Weights of a small mixture-of-experts language model, trained from scratch on English Wikipedia.
Training: a variant of Muon for the experts, 782M tokens, 5967 steps.
Below are experts of layer 5 (counted from 0) of a mixture-of-experts language model. Rows are named router (the router's row for the expert), gate (a neuron's input weights, with its number), up (a neuron's input weights, with its number) and show model dimensions 0-127. Each number is 500 + 50 x the weight over its row's rms, rounded and kept within 0 to 999. Numbers have three digits each.
After each expert's rows: a language model's description of what the expert responds to; "gets" lists some tokens that make up at least twice as much of what it gets as of all text. This comes from a sample of Wikipedia text that the model never trained on. Tokens count by the router's weight.

# expert 3
router:511448458541531511599469464501552549461472536572436441452545588545482581496540477413485515561479491507491613498483526482538532513467550508592511538501533503533549513511462581407432553563573399461443553504528470466575466371551560473516473513482628517534480501433540432492493611453543542497507477442566503473585467561474540481511461568576548495486445468534597574435444424469478495518541
gate0:442399497456506433473555557451494542445433490479516486529506450526451519488515526467500505521605465698463513515459490466594519457507541547547457500471569513539497529541579530416564464440519496517579471443569485420498549504474472474498494538491478531486472457524525546485548465483497505577456530414470451410505617484429640453422568583542483511498553505474561475548555580409515520468569
up0:491489448482476486495428514500454560537536465431489516486527466603481506554598466538460498479455506628499464527558569537528546468544483527631589533509462421524547480510410588568589510538499432503504476549444582492490433472423447575459435581464480526460445502526547605501524513513451437487459483545501469482481526524630620499444550530586548393538473525507482445520492530459426450508515
gate1:520548480610443392485600492534411500598412549590470468518577516543466520431564454489508516415506474481503515473649489413546498450431548422538487461598537520544469469485487478497497576516518515545566524484543520440550452564540484548524545509552471485517497448437421561524537527468526526585431395458487480477548443577489495542518574520418512516438482503557515446462492517478443590425488
up1:529420436560536504556491536571343484495533493517498539461466552468532505454525540500465521561509480493471605473504545551515573433567431479505509460556604425473488432588477482510468466529599487471531472464540451421497483579490554495479481474573526391532439429511412544491498502524605464510553440484521441492506539463473466578468526552425485522492481570467508474353523471423570467401440
Description: Commas, colons, semicolons, periods and brackets that close a word, in running prose and infobox fields such as Status:, Quetta,.
gets: ", ", ": ", ". ", "; ", "(", "\n\n"

# expert 2
router:430474534487532425509443470549551515404432484513390474575497515510512584524511476517549435559470412548480528443505584584449497445499528488525524560536549551531577443521556541452472539520503457526510559545507430502574491443466545471554487530458520459439512506506515402424463475595435609535527481523505631434607502477406524513461458521579472397481416456517534514402456541436474478523517
gate0:577458513468555426520519549471545559494506457433555515458491494520611521495529504620490547507444441629559476605451571512470507478512513542515595481555619544494529471502507533428550360480476495504423537541522477490490475474441478556517453590536498520540543494507607416539493561477510505509494574471462574522459539581436554440493480453530451418551470483465555524499453470436417480424581
up0:514538448506499530476522574564500535537486457566520553462535437556519483470546510468450541378552469593513457489547485542446635541601507559554451466551466478595479561494490556476591389492403438497534461551508503524572420464525474437458537554472514585494376496546570517508384474506487492486473489519570516494533531580542519550440555569531505409574479455526546436452495547440463483483470
gate1:562491516533486476349512449423527485415506455518411485560446589485452487473580504425539527481520324500579502495494419502432560432552488472571414492475441508500483514532448482572503485536525500477520500419438480506514443436562513533462492425502460460524548501538504515559606457477563550518449492429558447505571512563450480529419480541504531434491484465591502450481463554492381559536542
up1:447466491533548522491540559559429441651553535571472555452470555572571550511428543454529566517507565432522584425498462536524641452626475484470472509495607567482495437480524560479527457483523484517540401488523521399509440470561498541492557434509557572496431447518521534486494518523456495540440526469489540459531527497503429460516568519485522461556469503413558614528465433534558461454501
Description: Digits, decimal points, commas and hyphens inside numbers, years, scores and tables, such as the 10 in 10m, 5.68%, 2021.
gets: ".", "1", "3", "0", "2", "5"

# expert 16
router:460466515569576504548505428411521490456600613519505493543530606479481571446521500559542496513474504477443586499551596524502521460556464538602579543545548494551533408459494497464441571517510459583481581527454458429568452410507539466546476475514509457497490401480602454448490457494473560540607526526495504481503494592482620481576518577448509486411510499493502575496454542544491500540449
gate0:476523445482549448511565546505494527512392444498401451469513472480486557480547515530476499514387424582455538605564448566477588425504423482514499461465491420585556480561536560437550397456494484496536414456532423516426520458452498533468487439469518425504510504495543514542545427443506490524456417447452478478503469460503546561427450626564474429548587467478514428528552547453572513560501
up0:504435513582528523491604606514405509546437462471572459463478533562580590520466458507426503428580433511443488566576538593419541556514483463465530562492447451523536553504500569538521468418479479485562477473468569485547464551483535536496569460536547504399441457514500498511422488560544429442414506482486482579533541578520563498406554511466432442445533518505494582407449459435496497554508
gate1:453520497491461465503613492431438431546514496519486392519503520578576528460523453484580602481448426536522487509587485480451422454433523474559467543491601434482494504606553461492522504582433506454473468470549520552560468492483514529485577459599476497549498479561528506535583535366522520517412377525445550504522474434378478466421477540451441522449542517519467452505491588530491489520533
up1:423494459448540506476461542557419509552552565509516473454507446557467588481416512441613435571469489429466478570442556545536612468582491551493523502469590469560455506578453535492457509551488508486501490576471501434405480603499499441576486468513542504472516432487449514505531497554496381557592427463478496560600557460514584489469611487419458499435467508554503573513482500461528536446504
Description: Verb endings and auxiliaries in narrative prose after a subject, such as was, had, been, reveals, guiding, -ly.
gets: "ed ", "was ", "ing ", "to ", "is ", "that "

# expert 19
router:467452481477514479526496459541554494429471498467471474563427539489493549445532429467470470577474509465426599471558533449527490398498565510560497549475547539464491482459537531423508545553559460471476508497554500419621445472523538470587481606470508488495440438450622482523484528447525597491542452470619417514565437465450535448444445568556520408507404461582531549510532592479442544489455
gate0:469444476510533482480518459511506515485651465500426517498495455522549572404566505543523449521461490503440459480458427492550496458485552519585507394474499492464498566469469571373567451507511357489530451455494548456508467457484428567579475568478513441447385511523482570609502513525547487545555496413482503503490419493470572483407537616498492558534538496572507541541558546450482500430545
up0:443517459552513427454421484543446505502502471481621513493563477540470516506461484440406464458483497572569428518585505615459551475519583511492410486516437420514583517477477495500553423510503445523571538521588420486553414477456470483562479497520469525453446478579570487519393478555540466423457580591544477505505521504580539480508527492558567385470587503536541476437559475445514432475561
gate1:495451481554503433567568523511467476500458455477450430522457616541477595425492467434487529551516451562500522454470579437534397453489537531561538527462468444468565461494491512460531576521460460496579568532564579478409461521484554533427407432575437576537585529538552508552562412468553506551564521566459458468582454508528526484405502550511434434548539538563493545610529509527469464487487
up1:436451381523503505471463510513481496511520507484434566487478512550528485464471589469548454558490567475484501569434566543478487444501470448460423458496475485465489469582575474544553518466578478407509474522500423411459498532482448444491543465457518482561504421419396459495540446494561356509507502427477463428510615437420558565515549557510466576555528491437540577469467476477517368431444
Description: Line breaks, list dashes, table pipes and brackets in infoboxes, tables and lists, such as cricket statistics and postcode fields.
gets: "\n", "- ", "| ", "(", "\n\n", "; "

# expert 6
router:402509482491509414506445508530531533436463493562457493520423509537494631495488463480492463622447518475526561432589549540428522460475453474531616530485563548490500454494545487409402583560478530468470564538522451525617471478459556478577435518489486432481521435411489463508450505528479558458548468496540524550615466533398488485450443484516480474493463444512482603441509578412480522570502
gate0:460560438526566533471548516493500542444459381518484509459438490510539604413524526589572489543531440699505481536427474529522535502447514477602465444542489512424528510471495499435539420439458392495497515504530501473471539501508504457576579610473444478533531431455539477533492444581540504585489607493454509426489615466444489512508506526519484507435504443503464566548524547471531546502510
up0:533512456548470480532433470530468493540463434451512572504454437572542521513552448533486537399495468628535476543527481506427539508527576574497530489401463500574484451509417543462511436565514439478494559530425512508405488484514500384490561520512461538553497596485500467492500466479498408492525488494568486539501621603573613495472543552596530385505395437558538527483472474431518501504448
gate1:474530532493507483539544646506502519553401521491594408548500498569558512534520410456546492518523440472577562452420485482474485349452569511558409485510576493524453486520491481484367550497435494360432555556531584501419466490527479473499459492562420552482500516545476545538446454535517536495464451494488474545566448502462473484472524532457442564603556474497551477436471489526450524559515
up1:443485520521510518446475512512462481613555496457509406539392589572465445518454526435559462549471419423468480485443426535462455485482507505370517505527588534435464510562464474575437557516546506450474534499546551519385527491419507522494563533462456446540476411523458536544544495429558517560525410479556411499458521454487509524478589476505412466510497482475567552475518500481533372481386
Description: Pipe separators after names or teams in sports and election tables, plus capital initial name pieces such as Mc, Ma, Mur.
gets: "| ", "|", "201", "202", "M", "199"

# expert 5
router:493500391503571496514421410472532519469434535526464512580450486531483539456476443446447443612505534399487548464604510505536410468453545499634461592477480491456503434456559519403481536573558460483440512540497447417536480392536622465547492530478490488490498397470489448510472442479533593492501441497533443465592450485455523520468441607562456471478501463489522550491485532515495533557495
gate0:505535499489472471547532483514532543478497404540461547505435502564573606595541459515531444443522421542472465563531451517546592436482514441563498519470596517431484589447527610397488461542417465512529428541542380497441443518492506506544526502398471500561450508512579505525526468498530497523498587391456464450519510499442546470475589560517559516511607502552525521517520549451491592443576
up0:511494514508541572526429495510518403520464419454527509510569397618535523439466431524451467481481459536501439476561467533542537495538534499435534504551464446502599541547418535533453472445417481520617526560534410519465522521494446488514511439497481559444397514498551558550457521452481458377522539514521484531533478615587534580472508466582472449573461518573507441458462534453476459496368
gate1:586540426505403543545567548487437469525424454467546578582547518462553531447508424459526522541464485532512449474486397410541421499487523555557531528558532514497501506546526490481476535586476451555541507509480617440517401482501540471505538510551528476477452587555516515441429550424498650528517480452437544465566384610539437492480526451432441482459499556546493483484499541500527580480431
up1:450443472520482531458500517557467472553504508498456478528473473470475478534420571443538546550486526558411546488466565571496457454586385562457458417566571424465501485580494506508493475476608528516483497470579444416387466476521485592527586425511498426505491502538505496580574521502611480538559504404491476447503452451423482466444602572540468522456551489426535557385437516493518491468512
Description: Line breaks, sentence-final periods and heading markers where a new paragraph, heading or list item begins, especially after stub descriptions.
gets: "\n", "\n\n", ". ", "- ", "= ", "\""

# expert 14
router:484482411632568460490481459458545585438544573504524461546570553543498517462468449520516511507483414400490519456511537555510439509573515615478535536529511550598538491475654548463423519548577454568463470524467398464479494414494526504529460631477521469465446446488505513491568468607521490479508530430582538471541467556509562477535430592478429477503519513507501478479413502510449496471490
gate0:423481474484491541459471554482485454503568413524448515512476515542548547546541586590501546555569443529482476591558560501479508481478503503561510447515549416501487494536534547381477458531491391499532428513561428496384510499426395525520503619502457467640484452497460450581580481464485449533467429473504448441461575531456557510429451581575578445489559510418518479519479515470518527459511
up0:511491425469435580480536498564538472523472474515435516534537519508495561419468438497474552496609498549478433471589497597519545527493494543454509518569435438521554594469555444413576562427485500524622527524538427474505474562469489451479515468550477530500466504517596552563400494446546436570464532534590529465529513622513541533368604527480535435543455475490534487545456476440506489475425
gate1:569513529562440474621632560408478466513415493485563400516508503454496594484543523485503509474521434462527481458545546493455513422464518460499469550345554498535461519549506508489480535538472522382505569460472551485494468475493479515458527474556516588510441529528473449539525421476543537471459415491524528476583403527463546543489590495563495458491523477610441483415623495577474480508446
up1:372587517585524581477536562524406526590471460524411504430462506523489486484451546506579450500405551469425491540492533467481578475499509519391485538505552434480560460630512577459494472439538426491501462471479467441456495528491527409485526524584548586563522511513509420493580542459580428572491499532525443500526531446465536514424574509522485540493528501463483470405416467490479533410456
Description: Suffix and later pieces of Latinate words, such as -tion, -ment, exec-ut-ed, acc-ep-ted, des-cent.
gets: "ed", "tion", "e", "es", "s", "ic"

# expert 1
router:452490506490534505555455453501567521441532571602400415508438547540446570497474540523469429620471521498477593416539591533402492432482521530593623545509506502539505474461557504435452603541496479460491569531447447512524454475482492470533452515436486442441451412468491467506477481478421530512537552502547501460579518544444548462446463569551488486478461455610508540438473593459468594493495
gate0:533494515505525509538472559577461445431471425458456477515523503492474502467561395590549549488571440606453476538461503610510509421453509512582508416602515473535530455464492570494518514515537454531546410471481540520436456513512513531489443550510435476537391508492530560540571476468430585435492563543527484492554563559507509486373518523633494386507580533534482494470436576509508480516593
up0:518478510442495422462447514474529417519460483471466474490537467562569463525476546578493578506526477555495431431575512523471554551537499492483476521599419429479638484401499451514596433477524471485564515521475359508525512531377545445494492459473464517511370504550511486475433489535587487498519456560537525630496479524570548522452515521535481528571483471536481406496373429454532505507500
gate1:555488494531516527517618502480429470549460473509551475560524559535451492472537413496556414475498463596529614563473595428484457403490530439549578494476556486556535512534484555527555564619515563579544495413521550528464433551516506467474465451529483578564524499549549605534495481432473577547530486537432490552544452599495539467499559524407475449522438466501529562545513540502428469558570
up1:508445434502530535500531560500388490561532463517512482539535549491467498444563614416576447582447479494373518465494482500552525480488570510440543503553551475472499485610499488470510541504568450458474500519519493409479415580412464488627504515454522471480469459529444480483504501566485564567535612391524500514437453490495527518435545491494536483410493510521520533517498443465608446338486
Description: Short final pieces closing names and words, mostly people's given names and places, such as Nicholas, Boris, Korea, Krimpen.
gets: "a ", "o ", "i ", "an ", "e ", "ia "

# expert 9
router:457465502604571459452505400508510508470598542461500442548495608504548494477466502608461444522453521516453552463547529536497504448523493574577556517532563503560602433424472549442506511496572504526494582570434481433539404456518462492553453487465515488419390466527589448482493418489438558537539503465451525429535477608468530392513496540553495407415441508479548504472444501516471517527545
gate0:404476490481519477504466556500423517455512400443411506498455479535594662474545509594563517481475454575436480509451509518540483491526550509590453483480473523453605474493627509433542499512533399543548435504597468404520485540513486608503478462453409444526453512542484456545542432477496547565500508522507499475447537510423555512472529588474456456439522527416501470483498551467517518412569
up0:477575518481449488488503509519462455547506494454475510462521524520519562395553472517381481561473468565511459575560473556511568567566502527547502455614510451441642494351542540473558461489505444505572513414471492491507546579497489476466477415566453483478440474595600609543406432583526490478561495541535444537579468519507529516461517586516515439497475496541542471456439461488441529482523
gate1:445487469535432562483615521527450539457523540475540368587578543500474440443518475458489527534377450547480555496482560500486507479465492558533458548427598467505521533581477460490470519572431540456503633396503574442537445518590527491502524422586487538535473482406486535488584466485519474466492494497444584470527436519465467428508542538428382525461477475521506462522519441529448576548507
up1:490451427479485554474455526497483523566502614555444486521436569531519506434408520540556536574490575464460551460523444534493463441593544474450479460523532474553462548538522444469487457432393484424519569494597476453493377519522489513544515491542501480545474476535498472534467452467481490429450420371483451512504427491455492613414501508526515582525467579503591574465493525588610472466435
Description: Final pieces of verbs and adjectives, especially -ing, -ed and -able endings such as detained, situated, accountable, and "hard".
gets: "ing ", "ed ", "-", "er ", "able ", "al "